Weights of a small mixture-of-experts language model, trained from scratch on English Wikipedia.
Experts: 320 SwiGLU neurons an expert, 1 pick a token.
Below are experts of layer 2 (counted from 0) of a mixture-of-experts language model. Rows are named router (the router's row for the expert), gate (a neuron's input weights, with its number), up (a neuron's input weights, with its number) and show model dimensions 128-191. Each number is 128 + 32 x the weight over its row's rms, rounded and kept within 0 to 255. Numbers have three digits each.
After each expert's rows: "mostly gets" lists some tokens that are sent to it at least half of the time. This comes from a sample of Wikipedia text that the model never trained on.

# expert 20
router:205144144156169112078105157034104116102103148168128077112121097168187166159127123074178157144167084126092126186088160055205127146152123112124163099174081132146086101122104110123163173159115154
gate0:106119157108134099173172125160127093147043136115106174109126101157156151084120120117153105178106097156144079185163128152121193101170160134136103104155145160128173161122095156160075178125155148
up0:147129147123119160112182206105116207130184125100141051148114157153130169181142198176126125127171114160192129118118102141099076191112154171153169099135090166112145138084108168140094069072085134
gate1:136175141088134124144161189182085134140165100163110166134196080158130118074162040087130088129080164106107145129143114190053059156137136126110123077125143113120080120137109140126124148136142110
up1:131142127176084134145118131165078134088113116088080169117095163133191184134119138102141120074165200154145179150120115140140126130162143065123145111136111100117138126080158198127159191119095101
gate2:175166172145117145128125083084154154094118157122130089095148155126139200101198153171115106213122095131100121141120125078130100120160109152129077100123126131187123157088142145151143139093164116
up2:127147091130064131117126143114168107120088194194136153184095104124077117124123097086095116125192127112166151160151137168070101109159091180111097097120137198111186140153088131139163119222128182
gate3:104193121076193108165087088094136134163115178117146152136137143118114141137119158075103142130150113166140121098150129049128095133151139156127183130131129121146129067146122107158106053127122150
up3:107140123109149129135094096090097138146087135063129102110119155108163183082101123081123115160051145190129103137135094102141085147142163167112135118155164138123147185136132127143108097091057144
gate4:079190178181092091137124098146117161139047214135173131164134139135156110090120097103131199145141108155081159086098126130156141163112119153097134114102063147126157119130118178106153152100127165
up4:122193082200092093168139133082127121112119178195105175184170141128099068080096124117140121083161094132115067123066155156115110091100131103105175161125134094129217162120155118157106082176139139
gate5:101201073147134093118121139127123166126137168118143063132083129179153098155174150103083201110143114105136091146127149071080101160131130124102129148122162133161111116121209118094180130093138154
up5:079111127155101202123140094130170128114115137070156133152182136221161090110173098154079079127130101106148115131123139125097098087082130082130099174124134091103098144132151172127190100108208138
gate6:159147065097146118160118131080103103138112163148160122076133137112116152085131087152100160059112137094156141142100146097114124177133084117117127100179119137109084128116153115128177125125166172
up6:098107195114128085158155153137060126092111142154167098114148143108126151112132185102162116091134130153166109124114086120129163128000074096135148138133113108070153140147152155122197105142113115
gate7:191179160184134159102102212089159125115078112140131110171107136073081107098081161057106185076111104124157150178121163151142083151092090152119133089114109122117091078120075150095154136093121163
up7:134128134121083139145167133138123105119106131101130055143115181153138183172180113181125164174126121145088117130089148086136057146148105130185108107098156082098083114146134142152108146145166124
gate8:129152154097134105075109156070089135137163111130181117107164130060151098136137071150140136136116162122132158119130122101164161132216110105205190118110143167128085132090175088110125153112095066
up8:129160148087118140140158131128098126086219104131101185130214198089155182113134133070148121124146158126118185128229142091150164129137104157178093120157115204110141126141090084106114138107105118
gate9:198146133151098121110148159127072147096097151156079097100125167137141120129148119093128084177173107102124114112149136163126058131138150096124121112106071063128136179141166138124110123181077089
up9:212114152185130115160153174147124127122105153196137111133142118035104159094065127164137174151173111142124121107154141134068104109092120143128117110161103116141124139158153123160079167153134094
gate10:144152117115139145106164117087105130097174087157120172190117162193179115103070176080136119165133112166096104171096165087081156163125188108110092160165183138147148136093144147142191122113155133
up10:140138121118102083110133134152119131143145098095181088138102132188116139159119078121143133112150121094176122111146172129158161154156081121083160142129144098136141146183066150149135145135123132
gate11:115116105126043098124147189131122142096142205096139183083090137157112173164161189114115109170160137187128155159154124185110152096144138114134118144124119108130165123105168111102151133139150145
up11:155105134075165133099083122143095126126153165139147143126119108114173118118109077114094081139135169155129109154099159195137180064064122137114157109104109111128146096110143112104181153066063110
gate12:121147143077128093135037106116093084128170144128099147157127107058150145070159133089145118103154086092109111164155166123121134113128141114121137070102130158114127139167131121133113099120150110
up12:121137107124107098167108110104101178058102117135096043149080116169070098117110117143101151133107137157184133146099125123083173188103117168121184131148074129149164164130151089145104148121095098
gate13:164169111169084139081148104108110130136143135113075126120122101114139142119152128147112125094123122151132234112081075101174088117116155113118229142147185131149161115118133175115146108128132088
up13:110167127132070199165132100137080161149089161142146082129117150104108138089088086120109175168113085105126150138169066123119176184125118149114075116111147169159169114108134141144125112113113128
gate14:164083117085158119204115172070157101199097163116143115043103134114099121121127115106138114088118131199117100129158118178168115146120104142096135100097159117099112116087091125142160154138125110
up14:084148130119097104048076101140116156096084041071112163150113164117139086098161109153105155108094108101125127143085088117028175148145144157124108153065139151134163114150161195150130161108117098
gate15:117129099134143177121143179100192092162189147107115140071102184177192142136133067101178174090112165150104100093090148152089095106152036180203118096130122097139101166123075136121095104122140185
up15:169164127082069161097096135134116129166115083157133125062103135169111168103171102133135141155129133182121111108172156080081110142171110121141071124099098129123110108139071125144061131152162085
mostly gets: " Center", " Ba", " Big", " Bre", " border", " Bank"

# expert 11
router:142139191145154175120143133134073138111120152119112123124149086099156144142137116086147212165148106193123118176106192114177058164173142174129186093132161198101108158148093167049095116113090117
gate0:118137117095080070110139120153153135127179098095114118152123111108176125101123139145116162096133106091126135124128080089138129156136184136168103130193174139135139083087164092093141130071166125
up0:139131183173118150179125132110154152146061108106137126038138109214065152146125100129086115136143081127149117144099131138131150188144093145087124208140128151125113144144125121130127119192088114
gate1:128067093140173130156135131099114151186087115104161140136109120124079110182087094130114159130178208164091151119118154107178139141091164139108152112220180165155144108179151155109071140158111136
up1:137106061103085099088078162108162151146170105147115105156128093129140165159050160123138138126147157142097084157115054086131155114157079126091090154048120085083102096086132076153116154160166128
gate2:129104144118172120100147157144114136134102131165171175141135120093191106154106193106119176103078154138114128136147111116124109116147095087134174123115180095126149139142134093137174160144144091
up2:136149115169161121081147091096121110083135057141116137112159140146090165110150101163101095145211129105129098123148134116101123126154149149106109136149108168100176121124103142104129054124100143
gate3:129092129122163094086117092115140161111094102126142116108186202110149155074086125138056133176143062173165165086136097098098120120121179160089127112140126090211177122113119117150140151126100136
up3:118208135125060156166145174166119143125149116115160157063124132122140157166133156149128090079126178148108163115161132151037163141100080119131155160199071157111109153153126127140176072194147216
gate4:090112182144151218151159127113084121118117140116132121103183158098126036142097138135158159130104178161087117158105136106159166147140127132158151106174135156079057161157120145110151136133136154
up4:128116103181118151147071075113071129139129136084108135220135187131172068096133142165110167122122164096094113126153185195159134123104120131165083120165079068158139114150152080114114156101130124
gate5:166120118112120146150127141127088121091142107161081169101092093163080150137139171088108128169136147130149191079096132129143074140138150143060116102157122110122129150184095132129124168156110127
up5:112139158168167161132097168086135134184118096125081131158148146134138135171088119029101087090083173145099168126138128132140112124125108136115136128152112109116096135158133139112083117152106136
gate6:190131140108106189099092160081133132101155112131119139085168099125172122108128180092182126134099147167096113191139071142137148148130124106150116125109127171131182090155102142117144095158109088
up6:153119083105136176157124153140139152142109097127093192147124107075121144160137094158195131092146159167087102123176105092105119102124087100152158102149213097081144132166111121075084132131101065
gate7:160101135112130152147156111118132110152136125124141122127110147145099180136111114127158118155112159176110130157104142067183172161120092118137179164183136073095134128145075178111155124162095098
up7:138147085158097168142111189094129102101141154138194129154163189145122099115147136133100091112103109132162145109133123121146164107118123106090177068150157095156099132091110134080124057109125157
gate8:111122110119147126154105162131171153143113105169141131138090167117111092145116127129172116174146145135167120112102154176115162146191118138139133146088152126042132091156183123182098104121113160
up8:114152168130120064157115113141105156139154130131118158141079117131122119136134070117235142147120113204129160109098174153119133122090150125107146117102155164106116110156158116071100108132116052
gate9:155112084145154074147158135154082047140154048138132096114119129092146122121127138157151089078137121127131144158090155129116072101079113087134091114168099132119145123179139153131170156173109182
up9:144063134128079079134146144147096132118208077087114065128117123126130151084094085126151122127129109114117147151034140137136102114062108116135133118178093134158179105122031097165149096151085166
gate10:138106081106132125104118188151204138152161162096142130144063113140117189186085078157150172122149107131132139103122112157154155168097136132127184107139164111126075144103078136096176124123128115
up10:151150147108119106141139123165170113171155098122119118121078127096172175103122131116148155120101146169112098149090170185099077090136103121139111069133181118097115139162139133121145061134102116
gate11:085110174099074136140127117165096090144123173186175102189188147149140121150119060119140148105097174135114132155140142163111058121171126080130154156147110096094172088145178155155141117063158085
up11:137089087131126115166089191089096114096107155104149145076129115157142102086032157075101124116143120065149106086123101100204092180120128196142064098105112162159117123118172106124155089097156117
gate12:108132151139104182142128176122139165135154115132123155153175091069154126105156170154140206137178104113161099132152114149126128047114149111138133101091138207133146101096064115151142062091127148
up12:123095156123130169135146166144091153149094158205140174103125157152141185137066131082157128088171098120131147157153104181121124106112166195075124116120120098127158115175096110119165087147100160
gate13:113111102066101125119068190118083132151126148085101122073110131133107176149122125056157137131120064165131091165106147121140097111131162102133146147116152086105152141140141067129082094139080074
up13:108150167142080119127105105126185149116157159149150194103127130105097136096202117128061094174176120108108145105187161133182152159125137146116124055130131080133143077117068128095095140099176173
gate14:165104092139075092135116150124071181102175167101158188128082124056118165170154120160102154143103089133152100135030162084142090138123070146143107114094189124072127120098075103134096130106109093
up14:192146140164144112135137208119098107106169169087188149157141121099093115194134163118140140113158102113172127130112133072158134079190125177148105123117157160097207186075128112151108121127081116
gate15:108170168135171139124123133087067129139126121109126186097141194049104179111166112080084147114128138058132161113143093125108104153181147170095131150117097059088165130101169138067119112135115093
up15:134161132046131122121084131118081102142117126146167194099163117123110187134117136096118091097121126123119164172119074122145107126185153159132173114144124110130107112075122145144147175136101111
mostly gets: " Tri", "alleng", " Hel", " Rh", " Hart", " Lind"

# expert 8
router:166193121126181083100148150101105106121097120165104075084143083187156144159131093122142165144164112145118109146101159115145137119171153085137134081168135117138126093123118127105069131108106112
gate0:185120115142143134110144134095160143135130120139142122176169169147085124141151120156099150155158146112117109143146160133174138164113140149131154128095110082142173126149185161138167132134123128
up0:128223111069178091171124182084121116142151141159134147162138226093088160109174158163154119124161071144160175131127183083125165069124088144120147113148175105165125124170186131134169146127070129
gate1:190128094109097091165176108110136060156107103114192084072102074165162128135095113184097175161133150125170150153151160128152149127134154088154114139114176133114058142114126126134156127125142094
up1:162133073129103157137160167107102138183063164130138123139138145101105163100127115147133120087136101046112080150186132154090100131135108143153116146146141101097201104103165101149143139119117176
gate2:136107135121166123089147113146106154147082095173133122098128132143093132129125133176167075086125098119114131068073131171169132114093128097118196100141116125126118118131103136093090089186156161
up2:138137178208114102128085087100131121066133143118123166131137112108137145112125093101154157079085102087195106131163158110129128118190141121111095087175111090104121130118123121122153151101045134
gate3:113116124185118146143124154122113172165156071157097142138102090128065096133128097095147100156121096083143154120098157150158118152138121115137096117128141061147144196099115126090117075060169138
up3:128116119111125145050125179125190132128170073179158126119101097085184131144146112157102134131126119120145084144148138136051195159092117090147141083146133169122092103130162095138177158110136148
gate4:119079125088155128126146169077145164173133120183185149156146103144137089075095088164121101153088141093101208073154136095127107111154151141160126179141110137129168112159147154127139091078099140
up4:159082174121160134161113122129129137105122166132142105160123106169066105121113166150108140153107147087143192131099050195089082128130111095145166119056088083096126112127110167119122151155124182
gate5:147164115105229137059170099124120133114155143121120141097167098124110170125090118131091173102145141158108182168122123122118190065162116115198161105139130109127060108143155205185158147120111089
up5:132127178185090169162103158121142115122155065150140095142199150133133075114156167115125093142091163139187101125126113160119103153125103144069118072157141097120153127119138114127140128156147137
gate6:110119123148119105108128094130108067142134146145113099128151110147110101111154140098146212091114112134136101148108157190100125134072113132124139090091080223105085117113132145122081114113107139
up6:145165127115110125132154198143140115144191130054118132124133160112088114168105100124096089127150135128170121132126122078192085103159164121151157156183182087138103149183145160189133120087127185
gate7:134140124143182119088097096176133114082110095123086096085153149207175049120131138132071096116131165130067164205120097109080065086133123109119146155170136091118147156113170063126096095149095163
up7:098183125125141099174208150140135120155122105159145122099184113141178206144151040116148170145134132133159105104130145141178186166133137126110130074062140079153138131185140140125166140061141161
gate8:077127141160146122100085020216093157152114147140084102135143144051110153106177127110139175070065113070178140117147186142065127158151110147118128109114149189107163072132113108165045175134164139
up8:128112109111113115124103109130129100124119143169152149107175077170149076118118086119165134149129183100112138156063158147139126045121138162166120134121109104177136153156170168044111078096096165
gate9:134110185106107129177105174113076113137085112157084125122105093109069073091066104125076087151096119139137158124162174114133101167145103171097178106126127113142136086107112106131158097146101180
up9:147183100109130099149142156122153106154115086125122166109084121179096123111171097130068099161101157189173143140217186138171102170151142140132124116074079087120146110172131081199200119137080150
gate10:093094123042162156142195101128126156122109118139151163122131127167123092071110078173117183153130123157120130203046101136116202139121193137148127117107137126174115114053108168115130140123160104
up10:125092093112081069141137100141140146139091179133083103161100100120132117130154122144106146180145094117162115147119054150073129103194182112123105160071098077138107121175124130083152116080050094
gate11:193156110151138112173088122161153119148106083156091136121127162078101128131148139122071128163144142122175168124101111188205149113125133137156147093103164106183130091132084227174108155104170146
up11:199181163107131131178131147162139149142129119105135157120136175152069159089147119158126083143143109128113176142132164213123153103129062109162122071140157146171126150074107136139120107068172093
gate12:154128103143202080159118107131177105131171118130184097141157086169187114108119122174138140166191184063136139156126177165161138132108079093162135097144082103186137085148136156138072094141122075
up12:158163114130207126140133097141163107084223138124192115156173096169169124149109139140129128149168123072091079153112155123135117139129115120137175135184117076133133132084147160139086129144120084
gate13:152097083146135134212137084110130125147112125184130109142134162149113100193173187068128151099130148115087091083215174141108127116134139093140142110126095126152133099169120175129173121138140123
up13:170104115153145119163142145184133132111135145152104123145143184114125093200176139097135140122178154152139130097177135136130119120205121142130116130060120121136163082139122193184178073104141081
gate14:134133111117106129217148118178123161084123091127140121137111128158115093136076127149113185126179084116099203148129157190135127120162129182162117154183147133128082136104090145185154089124110057
up14:069131145123078150122097114182118149156115057118174117169090148129196077131103179091100113080118185074165111132072103108114122147123056177145123098058111119124120095173145126138163151109133097
gate15:175119177140179100117115126141089172087173097145160113155152087106148097096098152116124112093157147203183105137115129089141080115092118131144113170124127181094129151155168124135135070128119112
up15:097156149122113202099135056132102058102180130147139124141108126106154151143085072142162075111105076172153138167127156211104132138079101110115182126177129114127114116135139118105173133170085183
mostly gets: " / ", " ", " × ", " at least", "et ", " only "

# expert 18
router:138131142159153099083136173096078075092080134163106087074117093171167151166160064105185153167163096138082088159080165096165096102163169119171154080176113148099109143137114097079096143136104097
gate0:163172150114140136093081157095176134156149146132072158105111088112137117071125140168178072134112121175105145163131148121117146140190159104107126139178152155107146113137173110117119108112122079
up0:109137157143116089102074096119155115140146113151093137093174136056139137092088128113125115167067152080162085154075097133168154158102109155197109162113148122065126160104116129087193167178110132
gate1:095120117113156119084106163105082146093060143082101138114097097172149147092127126132167100125155073144046094134158145096132142138103127176155076154094091160125113147104168086132120180111133132
up1:137120102170115095167073141119089083156145130146111110109111126113112130154122123097119149118161169094224129136094130130141122126134172065067096073167166124098124068157105162162130096144187131
gate2:132170181139122122120105091162146135121153152065131146130086095104140135187146148090112095149153077111084165116126104136117150156128157090109142084151077109088187126166091118163072112095103097
up2:144117155133123048102146148150132128121108153163121140139110108133107108155162078125163156104158130100142143052107139129165174081142114120069128101106095149175185169115135120165087105151171169
gate3:213133149106111071180088077152101135133140101093141143154148111173122083145200137143138130094105089164140102135089170196132121131175119151160160084115107106129105103151110072113101214084138110
up3:184099118130099170131126157125096169138186110109135156161105156104141081078147155097144080138148172114129131136164141162119095171103092119105178124137142138128111090097130102126142085150068154
gate4:129121091099126104135112180139166095089111204146125089122117089153099115166128142141140123155152180186129155167088132126085162146121130133095119089152110142034077099091164139105056165138140096
up4:167137141099157113154138164142179144129181054121141171119161137089136129122122135168157111143121118110109194132143086055121137119158151091129152168177098144188092102150134167117122135150146108
gate5:172128147167164128153119136125142152113169081085091093136224170155182155101137075124083149132152145111124135131108131126176159176086159107101145126154095144143099162086121102149152137140201147
up5:113132164153114103162116137084141111070133128193154109135053123113154114133086109155118148139136170148176157114088082096112109122176135166175137120115210151110091085091128093108138084140049152
gate6:113146121183135067145195112098108131111141163125077110029107102126102130095106185126173090090118089112107180117093104154117164160152140096134147128083198129119123118137107177122115185126080150
up6:140087163098113123086100111088118157127177074130137143065129129124117240144063162127119130121126181133149181102165151161097175097133139112146122125188099109109113183022115120073156115165166113
gate7:114077102110185121134123178150128123186104150197094161064090159116139139143097127106172154157174102136081076141120156096081091113108122069137166115155124131090109117124176107102148059087169121
up7:139105107077211103092148144119153163126121132160104184064160097105079043112126115085058176134183113132120170135153116178044158147191156110203131110074160136074110147136095116118128064130116180
gate8:126140133072068125128109114098130108124127127069137116122171164092148092147127125113169120134153069167121080142111141136123132099183164115103104103157124148117079125121096153166090136160115165
up8:111137078151131148091151089180133055116158085160159143088125163171108090143114185171183076094081149083115076102135095131125055144147135127151145133093158111144104136190210117106164132122123069
gate9:128157133154163161137097181061104184091133132089128111139092127163092090107096150117149120077137133165141124101077192097123162144156138072109146148140122178095132104144160088119114182083069109
up9:147136112126104106095116120081167123142134091140152205123135102178162124085126180132116160082095122118116173152132067101065079109061127180108143160119091079080091137127170127143092198179111200
gate10:166102140173109117133151117153127102102170121125118169097122140122233160151140092116134202152136082098133081135116167117139113146135130132137147144126085057071152158155119092100170167090147127
up10:087116056174144114102124185114128079111157090120154139186141133140108154124143142146112114105128134154118138176125059086169159143113100104084099117146117054091095140152157117164157105116137163
gate11:110181193126158128128134094139062115102060129156094129126116151197153189118122125106108175117112134218093126167152196168131062127145177143096177073140157182116116111155125125154133071076107152
up11:091147113118160120141098040089138167114129198159125098128099163099139133119169098102144123139102116143144125167140137140109132176161095157151148091115130167115084087081168074146092106090150124
gate12:086119099095133107136096084137072099109165117143100135125141101165140133189110081100124183100090120106078090153114128128060169151105129176150078160082097107140124149114143069130069086083139158
up12:099121131076165087170191085110089112133207167160141109169153192172172195116168128126082127065154146135123137066184095153176086139136121092201147113133098122095157134128106081071155118111086153
gate13:202114103089096184183162134158114131097148158152149161059115138142146086110109162127111195134133133078065141140144121146098111111142207098146106118162114107117073075133191169118134182123136118
up13:148057170158176168113159081118117125198144093146126115147125107140151087099142126161159103137100096134190136140191132145167119134154062177150111072157175085165135132100113100161169105147147087
gate14:145096128113148036049089168145125123116120127115158176112151080103142080098124178163156168171123146121095089136174124126159182102166144115153132149120145137122108187122139092135192128083106163
up14:152121191155154138068105114137119188053156174120087114145123145137128122128137106065116136130197070194133136168144111164143162167129164159096122163152116081135155151117161096131119069145105089
gate15:085134124152143150101171120153128121188161077100096108088084079158103130117148134142169151185081154168163178128052162183108088166108100147187175172151115143077110115215107156145121163107155121
up15:126112192145120092134132096062218156165112149092172139057119150169135143114122161126172202062181155187111133106138097102130116138072137105102129145026059150191172131122106115083115126178133115
mostly gets: "- Order", "ers,", " San Diego", "}$", " Chap", " Los Angeles,"

# expert 23
router:148126175143122101093120140142138125093092110168129098140115129159202145166132128092195150150128091131128079164081108106135040128153170168116193114161089178167091115126129160127161119103110161
gate0:139114159134057106191122131101138119090118157142109082176148144116071116131146104094147118082132141139089098138131119108140083166119177170132124133121135154071133121165133131196104101106160106
up0:122098057101117093150145107136149103124110140145169131119182112121114140074090157153131116139146113164085086110086176127130106148084087068158142053111133112080126096161105176147148135104142118
gate1:154110088132022143111151125149090129190136156137110169127105093081156164141121100111143131119069103117083133172145100095081132144143137143171185059080143162101152160091165220163152120144128179
up1:121172123126179134140130157068072114097116155081115118134075117162108103070088125142114097150148121176121105089106081175151132091107053171099145184060127096097112066132104174150130109174105091
gate2:168120123088134117086068138153123175142137128132137169129123115070041090169129076180134120132103092092195168114152119166125101164131190148126126152101153182160073135136126138102118050060094151
up2:103105096115139107162073171153118148115083187143118114102129102155131130175067123106136081137145144170091116071105087155161139112072138199122135134089152168089140174129143179126160096119107091
gate3:082146202139097151105163109142140134130140117144133116152082136090203138181157091129161132109129152119136080138116161146160164134169067144082195111164129157112161127101112127140105049096099137
up3:116157188176155148171123096151244135145124153135137099078170137135169092216157084136098118120102144134113110089080147147084154159108154109127148178143127160088137178146144184082090147218126093
gate4:103105143140159165181119129108134149177193108168131144110117080163128135120144123177115114194088129158114116126068138082086082138141139092118064131114078131181108135153120179175175131097132146
up4:137130176147126157158111128146091141146176153175107110121090067144107152125158139095170122127128173180157074081144140125060094164133183092122117136145094134186132123070159161145152139112080181
gate5:171131174149133098161174109110170111131098179208089072108155166191097119126145179138073184157153140160079153117102132123112092121160147119140092118146113092162095176136114150106057111154136137
up5:132148111129118113134097122142108125140094117119164146122103155107148106130106129129179091144149131160103123081130121112108171142178122077207153089123114119095118130133197141073135108128107089
gate6:214132118110171186178119106110087153111115143143136128097129107136111137122157185152166121068155132173184125201154106113191131079078152058166126128112166150091080190162113196163131148096148116
up6:161146113101126132080059131121091099105099163166121103188090147115162144168128081166102179078178136128132153120126146156151173109098140170124176126139131099167060107069152097125104120137157076
gate7:118124145141117147138105183138170122097140093145109121089126126132160166092127144146141177168119116088149093120109105165140179143122128121116144108138083104109114194126104133119113210155073141
up7:156092101173131135077116164104060129149163095115114088099064119158155084125178146089120156101148132080109137188144092117051144135134137176084147082112132179133161163124094148120206120085095064
gate8:104137142131072167119110180083177109133158161124147131069162104154165076160132116116129135101144100111096102176158115099129094142120112134148166146141045116118073091092159178116185153194119185
up8:151172135136098103168133116158142108087100138157070166113121110150142159168069151154078140045142150135101161104107170122148094132151179135131166130159100116174095098151084164143173128117114177
gate9:151107171121119172103131148134154121107132115132080091098153112141112150142133102108143171116166132149101105147090172121097146176159155095072135101083156146157131125203107202114137117042123168
up9:165154095140109131090145141086103105142103169059119169131148113146151116092139202135133094148149166107101094129124096151131136159100157082152093121199105084116118111104112095159117119145110153
gate10:074123131126132175059147137086138141123083134109121080080133072118142116146142120090132161176091154132101093157124075138098144063149105108079119152137126092177164163185138179096179126140136110
up10:141129122153128163106162141158117123137076138132094095098149167120116094144134189039104089153148158137084124132150064112133112083155068150120144157171119046152115061154086157120158093175113109
gate11:129176103113131152142135173102134122122061075137188110078129168148146155088153111061096101145111178093101077152153101126104104137147129094124141124099123107126119092217118060123033097118091149
up11:169148104083133139086122073133158122144204103147104119100164141087172113132115100119148114094129146139051084119154128068093106104144078107124135186132122170075190131103115147135141157167156148
gate12:161101103149150194113099123145128182155154152057106105147150137141138141120089126111195168132087122187175143106104172107093090156148169174096154133142178067143087121207142158095130113127125117
up12:097155114156121190115072060129129127127110143052121151150091129134138174112136068117113128106160146119073134130138090060082081177087135147144070106126130119133101140162170115137110151038129103
gate13:130123148141096158145126092080092168131137138157123145129115129144148133155147100131084138168140061140058163145113091144148174128098169103107172114091115096123139116166102129169144231153156122
up13:092098107095165112091124182189128104119131129090108124130117152119137121195117136143179204121099141147122112118177141081103052150196086105166119189142170124127159149122143099109133080065126107
gate14:096157121123101101083128095134117110117168162147111180169086100111125123137162153186120180104107157177085122130080119211084112107100084049139147087125143125103118148145154207152152134120123073
up14:156088152128127089110180138162145124134159118153053127154156154141221147141101083160106165145169117110092150145146113047174156049160141183149131164153131159119122071059156080138132087166198090
gate15:055141140163122066092203191069068152134084106163120074082168125150133095120125112140171132094153175100070107156206114127107115177143150092147141117084130098203115133127133131194118117144117135
up15:061095134159143133128194101148117100147135091097131124186130167178161127161121104144092119139125132118114109136035112110149100105108138146088097148176172142093128170176145094114148161161133131
mostly gets: " Cas", " Card", " Pur", " Cub", "' (pen.", " fin"

# expert 22
router:111100176171142133121104203106105055109078125171096124066120097179164172214134075114148136161158099144092103156111141100144104102142172137142157096191140142114119111149121101101108169164105109
gate0:106122147118097151130109157175144036133130100140121113121164107117093137118102160130178101125152065142143089173168111131147087169170131189120120175143103175129096147125120154164222114126082106
up0:099092065121142153101144161069159207092103142118173153097135104159177111125108088135089116100145102132194087164115148139099131125127102107124139156114147141094158138145158141175103148090141134
gate1:131097098072141165088102130137074103117117112114112108149171097155143092089145152102094131145141139138117167169148120117154078134132145075095123126183104128129145166101146149149089150065134072
up1:129159120115133134142099118084145158097186150126131113106157110162050178125138161085166089143161191125121103145138118110153132121144165131115103144193171179109109105067144118179086119046173134
gate2:106102169176186105100148105071112101071088133199063098095065115098190134177118148079123139120178102087120136110063102101113172158132083167209112082169122117122133091133088103085082119170116183
up2:117187122079049104147096156157156098179163087072149116156146135136107130097146118187106094148117139138158084152152142184157103096144160152092178141091151182159125154130129153148123126145092091
gate3:085083109098081125131157085115131141170200096111127124096146106120124132105151107156204119179136137116105073069113151149163104123112105102178096135138140098148140152139139163136126191106116116
up3:171068073136124122097133122130113164180181097104125138094110126150147160096134135210140057143098137120140065200118105106139079142114140141156177112108188105085149155133143140117118173107206154
gate4:084138111080110108130125144101121097104099144118209073137110136099123081133141128063157091155142128133127111208183150122110089072121085194086106092081109155097088096101177106101095143136120115
up4:119089132157126177179179158131128131121142154101191120089054164184105163130132105072087136145136155134067122109145155156106133100096115125135124113065097101090164170072165127124117095103121122
gate5:142099132120173080116105159198111073110144103125127131134155120108136154131158133158121164106122128168161045123121150126197146093067120150179153118144142119133107096152156177109150123137153089
up5:124103134125152146099106083212118146098157122110135140107170060143120122148192123118174114149103123195082130183165110105075132147105146111108120151128088135130160134130145131125166172175119143
gate6:150081148122129166145108130149142154164152078062134098114164073118157138141151181093143132136103093086145105132149129065111167111128182118119090127139144134103070117127122125116133101109112055
up6:179067147106103154131157103112153111132133182135120132133157171121135095145129034123146139062150139146123075135097173136167128144078149101115182095148117192164117152129169073146085129044167165
gate7:088120119142101172122164142101176194153111047144138134082136123140130144114138119115041070138090109106150109136127116097103107130139188157100179098182137132134149152186152144158139085080152137
up7:175106074108139217152137133090133152098167102105133146053102159112104115104107138059170039128131069077131140141117066137143117151124123118092109148158158083125132136118161169187194130123130141
gate8:085151139087139129135074135112130162152157131115108117114150155108090110140091141142156108140115123076108111155148101154173122157126160116116174143122183162112071081156133187101126136126168124
up8:081124178098101121119136148082078111126198110112124145158212116162062115130070133116102127136113137082160117131142131127144087111129115152111147124078093140130156133147103140117152132178153141
gate9:097124156121135097135188132141128134129108096138122131227102108157124167145191129092112143099203117160187014139151105172088148127098179096132140121162149146071142172139161152153114162105146100
up9:087106187156070164158122115095107077145151135075137193104094174113137161120067136096120035153104128086133188095095145120183104120093135140131146158163161081150119088106112101061071102170140140
gate10:137115166143198160139139133155076139185073118148112112142155133128045144143142137098188099112125112112166179149153142119128067136108155121153083131123162134125104143161123160134116107157108135
up10:158087150124180188100102117198105111156115106150136093120158124141097138108135152116236098142126174076130155158167162100144135131138182139156170168226125134139117097168127187120094151098089127
gate11:089125124112104170158134046090106083100114187118120089173142235116128112137144077197104104120124116063080135086136140110117150172171146150126131151132094149101121117115127146095128120106090072
up11:085081113128079165171080128120144134124172186086132097141161123115109090165158084170088103174158070087132117063159109160120131173141137119135118122146145182118083078079112137116127180124095070
gate12:134131105092190136090221154113124077177119075154105204136151153149134057123135097112111157152091039125148053103135181129120110166166199166092145087160208167147159103117137140142138165156158110
up12:059165089112131091092158154055071138118148133111104111106098149105114167170119066135142139134143185077118144148139095171110162160179145131140106049122155099139153063119104142157184086144107107
gate13:138108125159143073134167129172144049076143174154146113135128154108147145141114136139091159058141140204126140159122151161054132131151112135150127153112127174109065152092099111170141115140071066
up13:151187112119193170108163114155158055047123167165137060164167150117146196190098150191060160090136120131147134150172085170078079153153103124116109163100065139105082190100130113123131136158108090
gate14:093183120218175107128095066141093110202169161104079142134047156166112150146144095148127148087138145099137110157137128116066058134058116159126156116087088093098173063091106119121149088151121090
up14:127110193083128164110121177100136164128123109196133108136158077116156170148071219164153162172089127112090087188175155150097170122190164103105157154133150161113171139161126155125110103112161144
gate15:120128147103201122140123167087141127121127127092056121104162121174148105127139141221081111091076118132087151179119132216158144145101148112120090144125085122082119168166115177118118162146158176
up15:120111140138143095111155198118072099146114184108089161156090169151139085038240090117134137095105135138103111145071107131147154118139094135119073090159163166146105129107084129142147117123126175
mostly gets: " | ", "; ", ") | ", "% | ", " |  | ", " |  |  | "